config.toml
d_model = 160
d_expert = 128
router_score = "softmax"
balance_loss = 0.0194
lr_router = 0.00232
vocab_size = 16384
norm_eps = 1e-05
lr = 0.00339
grad_clip = 1.0
train_tokens = 780100000
dataset = "wikipedia_en"
Below are experts of layer 4 (counted from 0) of a mixture-of-experts language model. Rows are named router (the router's row for the expert), up (a neuron's input weights, with its number), down (a neuron's output weights, with its number) and show model dimensions 0-159. Each number is 128 + 24 x the weight over its row's rms, rounded and kept within 0 to 255.
Before each expert's rows: "comes before" lists some tokens at least twice as common just after its tokens as in all text; "gets" lists some tokens that make up at least twice as much of what it gets as of all text. This comes from a sample of Wikipedia text that the model never trained on. Tokens count by the router's weight.

# expert 39
comes before: ", ", "-", ". ", ".", "'", ") "
gets: "e", "i", "re", "u", "at", "a"
router [121 146 102 150 126 145 112 148 125 119 113 102 130 113 160  95 127 128  80 127 129 120 106 126 111 101 130 141  71 132 122 176 115 126 125 131  96  89 131 147 124  83 134 139 123 116 132 110  68 141 103 133 145 139 155  91 115  76  95 129 111 137 133  86  93  96 122 147 155 130 128 137 135 137 119 162  94 128 156 109 154 140 128 157 149 131 142 121 132 118 108 151 110 164 150  89 165 142 147 122 167 171 119 108 131 146 178 100 139 112 155  93 121 110 140 108 115 174 106 123 135 130 110 141 123  75 120 146 146 111 118 133 101 102 129 106 167 135 128  80 109 108  97 137 137 102 118 181 139 131  91 121 146 121 161 114  89 148 208  97]
up0 [109  94 120 133 119 111 106 144 148 149 149 101 137 157 148 114 110 132 155 133  96 143 121 104 155  94 131 165 163 115 139  82 124 108 104 141 169 111 133 100 168  97 142 108  90 134 160 146 134 117 171 125 147 122 141 141 157 126  59 110  99 145 119 126 135 121 156 123 136 141 142 128 133  92 143 153 162 131 151 144 166 106 162 140 141 145 145 118  44 139 121 116 155 121 135 143 112 138 114 114 123 116 142 100 121  79 162 151 124 146 144 107 152 141 133  89  99 130 105 154 130 140 143 127 118 148 113 132 139  93 124 151 138 117 101 154 141 105  95  96  93 155 159 173 146 117 145 100 113 103  95 160 161 156  41 140 137 126 136 135]
down0 [129 139  96 123  95 145 108 134 138 134 104  83 124 107 136 133 137 118  78 110  96 150 127 144  85 120 125 133 151 116 141 133 115 111  96 119 115 121 161 169 103 111 159 134 134 134 113 133 127 120 127 118 144  94 127 149 192 142 136 146 123 122 112 119 108 110  94 172 141 138 133 110 171 106 151 109 173 147 161 170 142 107 166 121 149  94 104 112 147  90 138  78 150 137 136 130 121 131 139 121  88 204 172 159 150 120 159 166 120 140 136 110 153 161 117 117 134 130  99 118 108 168 161 120  94  82 124  84  99  99 112  97 184 126 123 170 144 115 129 124 173 142 155 130  97 150 128 131 133 143 136  95 109 118  97 119 110 143 147 132]
up1 [121 154 121 158 133  70 153 125 157 140  95 125 138 124 147  80 130 117 143 134 141  76 112  78 126 110 122 105 117 131  77 151  86 139 130  90 162  88 104  97 167 125 139  84 139 127 108 136 107 125  86 134 145 159 135  60 140 140 109 112 111 152 121 136 113 115 125 180 117 112 154 132 105 157 134 138 139 130 148 104 137 117 101 128 116  94 183 140 108 116 107 102 127 144 171 125 157 116 107 117 136 113 190 116 111 125 142  90  97 107 138 129 161  93 119 148 128 147 136 124 120  94 147 105  93  91  84 126 131 158 120 124 107 127 126 138 130 118 123 158 117 116  86 154 145 107 171 149 149 121 134 127 104  93 148 103 143 107 127 176]
down1 [124 131 130 117 107 121 151 106 144 156 158 118 113  77 147  81 155 102  79 133 148 119 134  96 167 126 122 191 101 173 144 153 156 103 134 142 169 131 107 172 127 129 100  97 136 137 128 135  98 108 139 109 123 131  87 119 149 126 126 120 117 113 143 114  82 123  89 110 103 121 125 133 168 134 103 158 108 142 116  86 109 102 147 131  95 116  98 150 130 111 100 174 101 140 159 123 116 145 154  96 110 150  98 129 159  96 116  79 107 110 149 163 124 174  91  98 105 200 115 162 117 129 149 133 104 107  96 131 124 122 179 132 159 142 145 145 123 111 110 125 136 137 119  97 142 145 118 143 100 128 114 104 108 152 133 104 133 144 139  97]
up2 [133 142 129 154 129 138 122 155 105 105 148 143 132 122 126 105 100 120 115  87 124 128 112 128 128 138 132  80 120 113 116 122 138 133 154 160 148 101  87  99  95 169 102 119 140 169  94 121  87 118 126 119 184 156 127 111 119 147 160 151 143 119  77 134 128 122 154 156 124 147 108 144 144 126 136  90 111  92 112 126 174 118 110 119  77 146  83 135 131  79 128 146 124 146 128 107 125 106  47 135 102 106 143 139 112 135 163 140 101 140 163 131 158  91 118 110 156 109 143 133 139 106  86 161 157 139 102 160 187 128 108  87 137 145 128 121 118  93 112 137 122 130 126 136 137  91 121 112 132 144  84  84 180 142 110 131 122 137 138  82]
down2 [122 156 155 141 162 129 110 168 170 142 115 118 156 126 151  84  87 142 112 133 170 111  89 108 113 112  61 124 147  76 126 138 125  96 139 120 115 141 162 109 173 123 118 150 109 135 126 139 130 147 136 122 128 130 105 138  96 144 153  87 137 105 122 123 114 142 131 128 148 176 152 115  79 195 141 130 126 170 145 145 154 150 121 126 124 145  98 151 109 164 127 165 145 154 141 101  81 126 118 122 179 117 107 161 128 142 120 129 152 168 131 145  97 143 112 155 116 141 168 145 111 139 138 146 160 152 111 131 159 118 139 120 143 150 100 107 150 102 129 114 127 187 129 103 119 171 118 166 133 110  89 154 131 110 141 130  81 136 136  96]
up3 [116 159 162 131 144 171 112 115 108 113 171 114 152  69 159 146  71 112 112 117 154 164 151  89 128 121 126 145  88 117 180 110 123 169 122 131 144 115 103 116 136  84 143 123 120 114 125 123 146 134  99 108 109 144 148 155 119 114 126 142 167 163 147 101 111  89 112 127 118 113  96 139  80 141 127 194 124 139 126 136 143 151 131 142 110 146 100 186 144 146  90 135  91  97 112 160 140 153 100 104 114 109 117 154 113 143 135 134 133 100 146  88  96  87 108 132 141 115 144 104 158 101 148 147 116 142 135 138  84 137 119 149  94  86 142 138 155 101 122 137 147 146 130 148  97 128 142 112 129  90 142 103 153 161 148 132 162 101 100 148]
down3 [117 113 122 112  81 152 139 110 124 160 127 116 129 140 154 122 114 108  96 109 128 151 106  92 123 146 111 118 119 133 137 121 106 115 179 172 152 134 112  98 119 133 121 109 152  96 117 131 146  96 128  93 111 145 131 106 113 115 154  79 149 141  83 114 103 119 119 101 162 104 125 137 138 131 101 138 102 141  91 145 147 105 135 162 165 108 114 180 128 125 107 129 113 133 120 144 112 125 125 182 135 112 133 131 152 101  99 143 155  50 141 145 103 141 130 123 146 122 114  99 113 140 147 118 124 145 199 134 119 105  89 139 111 155 185 123 117 155 117 136 162 150 106 135  73 122 126 131 143 170 145 147  84 108 139 193 165 116 110  89]
up4 [171 128 122 119 135 107 106 130 145 121 158  90 149 151 109 130  93  79 101 116 129  74 131 123 102 110 184 103 127 110 136 138 112 134 131 139 143 118 126 165 136 119 131 147 103  83 100 141 111 181 110 117 113 120 100 163 113 148 115 125 149 134 105 118 137 168 136 167 160 108 128 133 151 105 137 101  80 158 164 119 120 194 129 130  99 101 126 104 116 132 130 143 141 103 133 139 148 138 124 156 123 142 136 134  93 105 124 134 192 128 194 119 137 140 167 127  97 106 101 158 154 106 126 139 101 152 123  96 115 158  97 136  77 132 145  75 173 113 117 132 122 162 127 133 122 140 151 164 100 127 150  91 118 157 101 106 136 135 157 118]
down4 [128  93 101 109 136 140 152 158 147 123 156 110 128 134 111 134  88 142 155 135  88 110  94 119 157 108 144 103 135 147 113  94 125 113 135  89 111 164 113 152 152  98 159 104 162 117 157 140 129 126  82 127 150 152  85 133 135 141 106 133  97 135 134 131  83  99 153 137 148 160  94 114 157 111  94 106 142  81 130 122 152  96 107 120 109  96 130 114 199 157 159  81 135 162 151 116 135 131 170 144 108 115 113 117  89 140 153 141 148 122 151 141 123 156 105  68 131 123  94 110 104 141 150 108 155  77 107 110 130 115 106 130 129 139 124  96 138 115 103 122 125  72 168 173 129 118 131 118  76 161 118 116 106 132 108 118 129 129 131 152]
up5 [146 146 121 109 171 149  98 125  85 143 105 135 116 107 150 154 111 113 127 102 189 119 154 151 123 134 149 114 120 111 134 143 122 129 119  96 135 110 104 130 101 126 166  99 148 154 174 138 183 117 184 144 162 143 114 145 138 145 159 121 119 149  99 124 138 146 108 131 170 121 134 151 120  95 130 118 142 118 133 124 158 112 124 118 154 131 120  85 114 177 147 107  77 101 159 121 160 180  96 132 162 119 135 152 111 113  99 157  99  91 124  94  87 125  89 101 136 141 136 139 139 150 103 116 143 119 148 106 175 133 127 150 152 141 119 151 131 149 155 135 135 118 142  96 160  73  86 120 157 113 128 101 111 137 110 184 150 149 171 142]
down5 [101 160 108 141 129 107 139 141 116 124 131 120 141 158 122  86 128  97 122 128 160  70 141 135 104 146 108 138  68  80 117 135 114 107 113 109 115 101 116 124 133 143 128 123 107 108 138 118 131 148 166 117 154 132 157  74 145 147 112 116  79 141 108 126 153 132 125 134 158 109 138  77 127  88  77 125 141 143 123 153 140 105 128 135  88 119 120 102 164 110  80 112 115 105 130  93 158 144 168 141 137 101 126 135 119 162 140 157 115 133 106 167 158 146 125 123  99 144 148 117 161 141 154 134 115 101 139 105 117 135 139 120 108  96 140 108 200 146 135 130  93  98 115 133 135 117 131 150 121 175 183 161  56  99 115 121 119 124  89 124]
up6 [117 112  82 115 111 106 161 141 101 169 150 100 133 163 100  94 132 133 105 114 149 107 188  97 147 106  91 124  95 125 120  93 178  86 126 110 131 145 127 124 173 106 151 153 151 169 105 125 151 143 125 142 108 114 164 126 104 114 157 131 144 126 107 135 140 132 112 120  99 169 139 128 159 140 103  91 161 107 112 120 147 132 122 153 134 150 128 123 108 116 154 144 132  76 144 111 105  81 111 167 121 131 162 146 122 109 153 132 153 113 122 147 115 144 184  80 116 145 142 128 169 124 137 125 115 124 134 173 162 116 126 125 155 158  96  97 120 178 185 145 113 108  92 153 141  93 131 132 153 163 106 161 126 113 136 146 126 151 130 139]
down6 [145 123  92  67  89 152 143  90 171 106 139 164 134 104 170  87 135 123 169  84 120 120 176 114 173 110  81 156 129 119 115 148 120 126 117 109 150 153 111 112 141 170 154 127  92 126 163 125 102 110 192  93 118  84 104 157  94 116 134 145 118 132 140 126 110 125 131 132 141 136 130 100 117  98 152 135 139 145 138 160 152 115 130 149 101 139  84 123 138  87 104 137 121 100 146 139 126 135  64 138 101 168 143  86 121  93 116 182 126  88  95 120 110 118 134 151 137 137 134 131 137 132 122 110 131 135  98 128  88 112 104 101 117 106 143 125 148 114 143 154 138 134 118 112 122 149  98 144 177 115 117 123 110 140 119 133 171 105 135 124]
up7 [138 130 117 142 104 110 139 122 153 144 143 172 173 116 139 121 156 115 190 137 113 131 109 133  72 156 136 150 110  81  95 142 108 144 132 116  88 120 134 116 144 130 144 116 132 156 169 133 105 149 190 128 111 131 156 112 125 153 114  97 103 142  80 133  90 133 152 139 137  87 106 140  83 183 127  74 106 128 135 124 142 124 152 139 148  99 146  84 147 118 140  94 128 155 100 120 116 117 129 111 144 123 141 117 149 125 145 147 107 107 150 107 148 100 161  98 107  95 129 103 104 122 141 135 157 154 145 113 122 140 178 136 145 118 156  91 116 100 129  90 123 121 142 137 125  75 114 158 170  84 108 139 141  91 141 133 164 125 164 164]
down7 [208 117 143 148 146 131 115 125 125 133  89 169 155 158 146 147 115 149 124 170 180 140 120 107 157 138 133 129 150 129 118 133 156 133 100 137 137 144 131  91 135 125 102 146 159 117 159 171 131 141 122 119 127 106 139 154 114 129 117  99 108 173 114  56 114 167 139 130 132 117  88 114 101 138 184 149 112 144 131 139 154 164 109 178 152  95 100 127 123  87 108 120 152 145  83 125  95 147 162 107  84 114 160 112 157 138  83 128 163 125 100 146  92 112 124 167 102 120 143 132 133 150 132 150 143 119 130 139 145 113 140  94 126 101 115 122 149 103 131 161 104 131  99 127 115 139 121 119  94 128 131  89 134 110 107 178 105 131 157 115]
up8 [141 168 138  92 111 120 123  73 151 162 128 107 118 101 106 136 123 179 120 109 134  97 106 124 156 123 125  88 107 158 139 146 129 113 133 172 146 120 119 113 124 141 129 133 126 157 138 144 133  92  66 147 114 145 130 124 106 111 130 146 120 162 109  84  86 127 158 153  90 169  83 150 121 139 145 128 140  69 158 115 129 118 186 168 123 110 123 137 116 127 131 114 143 125 147 140 122 146 138 141 112 129 170 128 143 179 116 132 126  97 135 116 130  75 135 132 125 108 108 120 132 110 102  44 157  98 110 137 125 101 118 104 161 164  97 166 144 134 153  95 137 119 112 165 135 115 119 130 116  95 122  90 108 165 138 140 118  90 152 136]
down8 [115 136 121 108 125 128 108 123 141 133 102 122 170 117  90 131 117  90 114 138 160  75 101 150  93 147 121 140 135 147 129 135 126 129 153 167 131 116 147  88 128 155 141 180 145 113 160 147 106  96 153 148 109 157 143 151 139 122 110 102 102 124 112 113 132 108 137  73 114 101 139 115  79  79 118 168 173 114 110 106 169 119 154 133 113 133 122 136 119 121 124  92 159 103  94 104 122  89 120 152 135 124 103 147 118 177 107 127 154 183 127  96 108 133 100 188 189 146 132 129  95 145 162 119 110  70  94 146 153 118 131 133 110 146 146 110 128 164 122 143 138 136 162 137 138 120 137 135 133 168 118  95 108 119 157 146 144 159 105 119]
up9 [146 119 143 146 135 139  71 103 122 165 120 159 132  99 150 138  73 141 108 113 117 108  99 114 182 102 152 136 106 101 151 138 148 109  73 131 154  91 130 144  81 120 114 189 174 102 173 108 139 100 113 109 138 127 100 143 117 118 134 156 125 137 134 140 124 129 179  49 124 184 125 130 166 126 104 112 115 137 148 107 127 149 150 131 142 112 120 114 128 142 125 165 109 127 154 142 126 100 120 169 122 134 125 105 142 125  79 130 141  99 102 109 149 103 137 118 113  83 102  94  76 121 123 134 141 131 143  98 159 112 166 149 114 145 154 124 124 104  79 107 149 108 139 150 116 145 112 161 148 153 132 139 136 132 152 143 128 128 135 108]
down9 [ 89  91 108 114 162  87 207 113 136 143 142 160 160 109 127 136 125 126 124 145 103 123 125 150 110  99 117 146 104 103 149 126 103 148 113 138 124 140 130 122 120 142 127 135 133 112 137 131 127 172 161 123  84 142 151 165 123 107 172 146 104 134 119  99 161 127 100 117 146 113 118 117 104 174 120 187 189 169 103 130 120 122 131 162 118 154 142 150  86 130 113 113 120 127 137  89 196 154 114 151 154 130 130 129 145 162 116 131 127 121 118 134 132 183 140 148 111  98 159 109 157 121  83 150 152 110 149 140 126 132 145 137 157 148 114 186 167  95 112 120 120 154 145  73 114 127 147 119 113 102  98  86 126 120 135 123 122 123 123 112]
up10 [122 140 102 133 134 170 137 145 163 142 125 147 161 168 151 122  99 142 147  93 123 108 166  89 147 114 170 165  91 100 177 121 141 127 139  52 142 163 120 150 145 108 116 138 135 104 104 141  69 167  91  97 158 138 124 106 117  80 146 149  86 125 137 158 113 140 103 111 141 116 147 126 111 148 100  96 104 126 134  95 147 112  95 123  89 108 122  92 168 104 160 119 121 132 121 159 160 130 137 153 137 126 133 142 103 134 119 107 146 107 126  91 123 132  95 135 121 122 113 150 101 114  98 145 156 143 115 126 152 143 146 108 153 176 136 110 219 153 141 143 136 147 124 129 116 131 122 149 142 136 101 106 119 137 117 127 113 124 166 141]
down10 [ 76 114 112 192 136 123 155 166 128  98 119 138 116  80 173 145  77 128 136 164 112 131 105 168 145 129 160 118 108  88 124 131 161  91 144  87 136 106  98 131 111 145 119 161 117 153 152 144 161 143 116 130 121 146 138 133 109 142 131 146 165 143 114 122 126 110 128 106  98 141 123  95 101 133 114 114 139 129 127 135 118 119 138 121 118 147 107  96 120 105 126 131 128 134 146 142 131 147  93 140 107 117 163 124 109 141 107  90 164 105 106 135 140 127 154 150 158  89 125 124 193 130 133 105 166 167 117 161 157 142  98 145 144 105 130 173 170 104 102 104 146 124 137  87 133 141 166 135 137 102 174 112  69 157  77 137  96 137 146 109]
up11 [197  99 111 159 127 119 166 120 144 106 118 124 116 119 101 149  97 124 156 153 108 128 126 130 113 147 137 170 168 142 138 122 148 139 108  74 119 142 104 105 140  68  93 150 139 127 119 149 144  79 138 115 142 205 137 112 117 101 116 112 118 160 168 158 118 142 131 128  84 126 147 109 133  86  70 121 169  94 134 112 160 146 135 162 117 116 101 111 155 118 128 187 133 126 158  94 132 120 118  91 180 142 120 138 129 131 125  98  81 125 164 150 121 108 142 109 148  89 152 118 150 115 155 144 104 128  98 120 132 129 132 115 144  95  86 118 122 150 149 163 148 157 116 148 105 107 105 137 147 136 147 106 110 135 129 139 124 123 135 135]
down11 [120  95 167 103 122 103 170 148 136 121 126  92 115 136  78 130 125 127 155 128 134 102 121 108  96 123 108 130 123 144 132 135 132 154  77 139 118 150 143 133 100 102 104 122 114 129 112 106 115 146 119 144 110 198 152 138  90 138 102 122 117 139 120 115 111 124 163 147 137  87 116 114 149  71 113 113 108 130 101  76 149 129 111 126 134 155  83 126  86 129 140 147 116 144 108 159 183 137 122 175 153 109 131 105 107  71 186 150 110  92 138 105 177  98 143 162 135  99 170  89 108 116  99 163 115 130 122 130 134 139  93 122 174 126 149  65 101 105 118 142 129 120 112 132 129  89 121 130 142 144 132 145 133 118 157 139 124 119 122 132]
up12 [131 154 125  96 164  74 130 152 122 121 131 121 154 166 111 112 121 126 170  86 101  75 126 102 122 125 107 137 102  95 146 115 166 130  92 124 158 123 123 148 138 166 156 113 156 154 153 118 117 142 129  94 164 126  87 125 158 141 177 136 153 134 132 115 140 139 114  94 121 127 154 187 120 118 116 140 123  89 147 101 109 116 100 161 112 127 128 148  98 131  86 141 117 190  93 120 110 111 180 116 114 117 160 121 112  88 102 157 105  63  88 124 156 124 122 115 125 126  98 114 112 103 125 156  94 110 110 121  94 157 117 113  92 171 129  98 159 115 133 156 105 144 132 129 147 119 143 119 133 129 102  91 138 120  98 116  95 127 139 138]
down12 [132 120 148 143 101 130  91 151 120 130 124 131 124 145 111 145 136 142 158 152  94  71 169 149  96 148 166 113 137 137 166 104 146  95 130 135  99 102 108 142 145 109 121 140 141 126 124 129 142  76 170 186 164 110 148 112 103 175 112 112 131 155 112 147  92 153 141 151 125  98 154 111 113  78  85 160 123 122 105 159 118 153 117 128 110 127 124 132 110 100 172 138 122 131 161 151 154 145 134  87 140 147  97  97 157 104 154 135 129 142 113 128 152 159 160 118 150 137  99 131 122 128 137 110 100 124  89 142 117 136 146 144 120 144 136 192 136 117 106 138 143 132  95 129 174 161 157 114 146  94 164 161 146 162 126  78 147 101  89 136]
up13 [128 110 129 161 170 122 136 143 149 117 117 148 102 121 156 123 101 154 164  77 112 109  68  79 163 119 140 129 112 110 148 129 131 130 150 111 142 140 145 146 114 131 110 126 150 136  94 129 111 137 157 142 122 121 132  89 115  86 119 124  99 160 151 114 115 156 146 103 157 122 104 123  88 114 107 159 114 157 134 143 140  78 120 153 126 116 176 135 162  78 124 148  98 110  85 145 148 146 124 141 170 186 151  96 130 152 142 125 115 119 119 162 110 112 109 104 145  61 108 122 164 116 145  88 101 155 126 113 165 158 108 124 101 113 146 108 122 121  96 142 140 156 154 146 146 111 155 136  89  98 113 131 132 120 124 148 162 101 170 168]
down13 [125 142 151 135 131 111 156 109 112 169 121 114  77  70 137 119 135 109 108 150 161 123 148 128 117 155 168 107 115 119 150 105  98 100 189 115 145 135 140 106 124 129 168 126  94 113 131 167 154 111 137 123 150 107 117 115 127 145 137 129 129  58 101 109 127 140 180 109  96 130 112 156 113 139 125  76 131 163 139 125 124 108 163 165 139 141 122 157 139 160 152 120 107 150 120 101  86 103 140 118 112 139 150 124 119 120 155 125 127 130 146 130 122 168 146 130 115 114 132 126 171  74 141  97 153 124 107 166 128  89 132 123 159 130  70 130  79 101 182 144 121 107 131 142 148 120 154 141 166 151 136 134 185 131 120 120 164 127 159 114]
up14 [150  99 122 128  85  74 157 105 148 134  97 134 104 115 135 158  90 148 144 110 131 118 160 153 139  93 136 122 103 113 132 143 107 160 110 136 166 190 119  97 143 103 106 126 138 143 144 141 154 111  84 158  90 119 155  90 115 130  99  93 145 100 112 124 122 127 125 144  98 137 163 117 164 143  95 119 128 122  92 161 134 153 165  64 153 115 155 133 108 131 150 174 117 128 119 126 117 125 139 105 179  96 123 106 109 110 136 142 167 138 107 151 134 133 130  76  83 163 122 150 169 132 138 144 161 128  87 109 121 150 146 146 125 114 160 110 122 126 134 121 141  70 113  78 138 132 137 173 138 137 136 103 113 128 156 122 138 161 148 127]
down14 [104 148  90 133 147 138  97 106  89 124 133 120 160 131  70  76 117 136 143 144 124 147 105 152 173 117  98 157 129 130 125 143 156 141 148  83 115 104 107 110 133 132 133 164  94 102 160 125 111 135 140 121 143 150 149 121  79 101 116  87 125  89 175  99 113 125  76  97 106 154  97 138 152 129 151 146 106 153 139 140  98 125 151 154 124  92 166 146 128 136 141 147 126 151 150 131  95 111 146 175 130 126 141 163 140 164  73 144  89 124 125  95 144  91 104 125 142 139 129 150  76 126 145  70 177 137 140 115  92 161 118 102 110 109 143 175 123 148 138 120 118 113 125 145 151 128 129 144 116 157 119 153 147 122 141 138 132 149 128 155]
up15 [ 96 111  87 125  79 112 147 125 166 129 120 115 101 137 157 154  99 174 122 101  99 145 146 178  95 146  95  91 109 122 128 132 153 163 149 120 135 104  87 126 120  83 134 127 144 144 130 118 111 112 116 106 169 119 144 141 132 116 157 108 125 138  90  79 119 142 151 124 140 123 106 120 180 167  91 102  91 120 131 113 100 136 122 113 116 136  89 136  76 158  88 104 128 117 128 111 122 129 182 125 111 156 116 142 113 137 131 141 118 135  93 110 137  90 139  89  59 149 127 138 124 108 157 152 114 177 132 150 103 123 134 116 106 104 140 141 133 130 111 163 124  94 127 124 125 104 126 117 116 128 136 153  72  69 163 145 140 145 128 107]
down15 [113 143 124 141 135 136 109 117  90 123 134 131 120 138 133  78 139 127  91  86 122 125 142 127 102  95 120 188 142 111  86 151 119 115 108 162 127 166 117 152 133 117 118 115 142  92 130 150 133 146 154 167 117  93 131 176 126  92 125 132 141 124 162 118 133 124 134 149 142 120  71 126 134 111 121 151 120  82 106 108  60 154 113 129  89 119  89 131 161 132 141  93 110  87 119 128 137 159 123 143 118 140  96  82 114 133 156 105 134 168 140 108 129 128  92  88  95 126  66 106 113 119 114 123 127 137 123 136  87 156 115 135 145 154 136  78 128 141 101 128 146 134 132 152 104 142 117 115 141 169 103 165 143 173 127  93 177  91 105 141]
up16 [130 142 139 117 112 159 131 128 147 120 100 107  90 111 136 103 138 122 152 109 147  90 172  64 156 157 180 112 148  99 103 145 156 129 144 109  96  92 104 158 125 110 117 108 148 137 162 139 111 140 125 177 109 161 150  77 143 111 129 163  94 160 115  90 118 103 127 135 149  94 166 174 117 136 111 125 122 120 143 141 146 140 146 129  75 122 121 147 129 124 152 145  90 102 117  88 140 159 119 142 135 141 148 153 139 129 118  95 130  89 158  89 155 153 101 115 111 155 105  98 167  77 145 128 106 111 115 111 122  99  92 152 124 140  96 115 109 151 136 116 169  92  91 118 151 125 142 154 131 153 121 137  78 120 133 124 160 141 157 124]
down16 [127 142 148 112 112  95 120 115 110  94 116 123 124 136 120 104 142 109 136 144 111  97 112 138 128 137 109 146 121 113 194  68 109 119  90 112 161 156 140 141 147 169 116 134 138 171 131  97 120 123 106  76 118 146 116 129  88  97 162 145 140 165 137 129 156 102 127  98 157 165 138 129 138 157 115 138 155  98 114  90 159 119 145 135 137 115 108 165 116 145 122 149 146 140  98 129  82 120 143  94 133 189  94 142 144 125 137 156 148 129  93 122 162 167 119 128 126 136 165 118  94 134 173 160  93 125 164 120 116 161 118 156 146 125 176 139 106 131 107 109 155 159 102 129  94 135 104 134 108 148 115 125  84 100  96 173 118 123  83 128]
up17 [ 78 155 114 158 125 127 107  99 186 144 115 134 158 122 122 132 111 127  76  97 119 165 139 100  99 142 120 121 116 135 115 143 135 153 105  95 157 107 140 170 114 136 101 130 132 135  85 112 106 160 138 131 149 132  91 125 109 103 115 126  99 142 113  87  77 138 126  86  98 148 157 153 119 121 111 106 114  79 153 112 136 124 100 134 124 139 152 167 151 105 141 132 135  92 134 162 160 125 165 115 185 161 157 153 114 125 107 101 128  80 161 123  78 128 153 110 122 104 150  70 150  94 138 119 127 124  96 109 143 182  98 113 119 167 139 171 121 136 167 154 130 114 144 149 149 132 105 137 134 114 129 127 108 109 116 127 136 134 142 161]
down17 [ 82 152 102 141 128 162 124 161  87 146 102 136 146 152 106 141 183 137 116 145 121 132 136 143  88 118 121 143 157 172 108 124 129 161 140 127 151 104 202 124 144 128 139 112 131 114  95 118 147 131 108 105 114 144 128 166 151 149 103 144 140 113 106 136 142 120 100  97 143 140  96  91 128 111 116 107 151 115 133 123 123 109 102 123 132 116 124 131 109  76 102  85 110 162 169 141  99 153 123 138 146 163 156 158 144 127 103 109 147 132 148 133 123  90 166 172 108 163 140 125 132 126 144 103 106 141 155 109 199 147 128  87  91 127  98  94 170 124 144 130 105 111 182 151 123 155 106 137 109 123 116 156 170  96 126 138 136 160 104 110]
up18 [147 127 140 152 126  90 109 134 122  73 157 125 144 126 152 112 110 106 134 114 114 140 108 111 130 131 121 165 113 148 152 140  87 190  94 142 120 165 105 104 153 175 133  98 142 174 144 153 114 132 162 145 119 128 140 143  98 147 101 143 155 109 144  99 109 102 124 100 165 112 132 140 141 166 116 144 152 139 131 108 143 113 168  96 134 139 128 103  81 124 156  92 175 131 110 105 145 111  99 104 116 136 177 114 149 112 180 155  84 124 121 147 126  99 155 137 124 159  99 160  97  94 113 147 139 122 146 117 140 151  94 163 105 114 142  95 148 122 153 156 114 148 156  94  94  82 120 122 115 138  73 108 116 140 135 142 101 125 140  90]
down18 [103 109 171 114  97 104 126 174 143 100 120 125 117 177 153 136 140 101 115 116 168 176 149 125 106 137  88  97 185 148 133 148 121 125 130 135 174 134 144 132 129  94  83 122 159 108 103 131 133 100 153  86  81 133 131 118 136 142 114 117 121 137 108 173 138 141 120 126 163  96 128  98 173 137 150 136 135  87 115 148 108 128 107 150 134 137 128 115  85 117  97 122 118 111 171  82  76 118 144 127  78 133 148 119 164 123 121  98  97 125 166 103  99 123 151 127 147 160 130 144 105 150 118 154 132 138 128 146 124 122 138 146 122  85 152 115 162  81  75 157 136 127 109 134 119 161 140 117 159 136 121 136  90 164 145 146 122 136 104  97]
up19 [138 151 120 121 139 163 118 154  83 151 132 102 160 103 139 153 154 164 128  94 118 138  64 110 152 120 179 136 117 126 159 126 132 137 136  83 121 160 135 125 176 107 124 136 181 142 137 135 132 139 113 114 157 153 121 125 100 138 140 118 142 129  81 160 120 159 156  97 148  83 108 109 153 141 109 115 111  87 139 145 109 115 108 136  71 136 156 153 106 108 130 110 137 143 109 157 153 134 139  93  99 125 129 112 119 125 106 101  98 112 164  94 178 106 118 121 107 117 100  99  96 102 135 140 155 108 149 131 136 162 114 103 121 127 143 159 171 161 112 144 145 132 120 161 117 140 136 109 123 106 108 126 108 138 189  79  96 142 148  76]
down19 [122 123 114 145 183 169  92 157 128  87 132 156 102 135 105 137 107 119 150 109 120 144 112 168 134 132 165 129 129 115 134 173 129  89 145 125 146 130 157 101 157 127 128 125 114 169 194 171  98 123 172 175 157 125  64 133 132 115 133 120 148 124 125 122 142 155 118 100 138 166 144 110 134 105  65  97 112 127 116 113 123 125 127  97 148  93 116 155 119 126  86 113 131 123 101 111 127 113  95  97  84 138 171 104 112 147 140 122 125 122 108 159 114 136 133 155 132 141 105 149 121 143 160 136 142 165 116 113 110 148 193 102 159 109 109 128 103  88 120 159 146 119 142 141 118 141 160 122 125 117  94 157 114 116 142 140 178 161 128 127]
up20 [134 154  83 142 123 148 142 152 120 120 114 116  80 127 140 141  91 136  98 125 171  88 168 110 102 146  90 149  98 140 139 161 144 146 106 121 106  97 128 116 179 139 154 147  90 104 130 155  86 127 141 136 118 114 130 179 140  82 137 106 114 129 130 107 155 137 105 152 126 119 174  74 170 136 138 114 103 133 171 108 121 130 146 141 145 146 129 162 112 124 154  72 114  92 113 110 123 111 117 130 105  81 100 106 145 174  65 142 122 111 161 155 108 141 139 136 141  93 107 137 106 126 155 143 140 108 101 135 125 146 144 127 130 142 135 158 144 145 164  68 102 124 148 113 155 141 179 108 131 138 131 104 117 141 127 126 135 157 121 163]
down20 [130 164  99 122 107 103 157 131 152 102 147 125 172 152 118  95 100 154 120 141 130 117 131  98 109 122 113 141 134 128 132 118 143 111 125  93 172 124 142 162 133  73  86 156 152 115 116  83 132 116 105 114 117 126 122 175 153 130 125 175 167 111 140 126  44 116 111 144 124  86 112 100 116 170 130 121  81 129 117 122 136 118 121 126 140 139 176 129 158  97 141  95 135 128 122 111 168 112 116 156 162 101  79 110 127 104 135  84 143 139 113 101 126 128 130 134 136 119 129 129 112 127 127 128 173 122 165 155 112 147 121 167 148 144 147 124 103 123 206 131 109 155 126 130 125 108 150  79 134 146 140 154 152 158  73 137 115 126 131 124]
up21 [143 113 168 126 112 143 126 120 141 121 123 134 115 117 101 157  98 128 126  90 114 156 109 123 126 119 163 129 133  93 113  77 104 186 172  90 120 162 135  57 113  99 116 190 129 126 139 107 109 127 149 113 116 134 110 125 140  92 154  87 136 150 153 123 111  85 129 140 140  98 104 141 161 153  83 159 115 106 114 116 126 179 126 112 136  96 102 104 132 110 126 141  90 123 121 126 122  94 137 103 180 129 153  86 136  95 147 178 134 100 114  98 107 123  98  97 112 147 107 151 102 118 142 134  93 133 109 160 118 118 135 159 107 156 131 100 135 113 145 116  83 150 101 111 123 123 101 153 120 118 143 139 139 166 137 161 102 141 143  85]
down21 [140 131 124  92 131 168 102 127  89 128 119 129 149 160 132  98 119  97 121 158 109  85 124 119 147 164 134 115 140 126 167 113 135 108 126 115 147 100 111 157 141 123 146 116  89 135 113 129 122 147 136 115 127 145 102 142 140 171 143 115 103  90 155 161 160 114  98  83 130 131 119 132 100 121 112 134 141 137 101 108 147 134 183  97 127 111 115 103 104 113 126  83 175 163 132 137 147 133 139 157  63  99  91 155 140 111 175  38 146 131  99 163 109 123 134  89 172 124 155 107 108 127 179 127  89 106 114 122 129 126 116 119 155 139 106 125 125 131 160 123  96 115 135 114 125 145 121  98  82 144 165 136 175 122 105 125 128 141 110 111]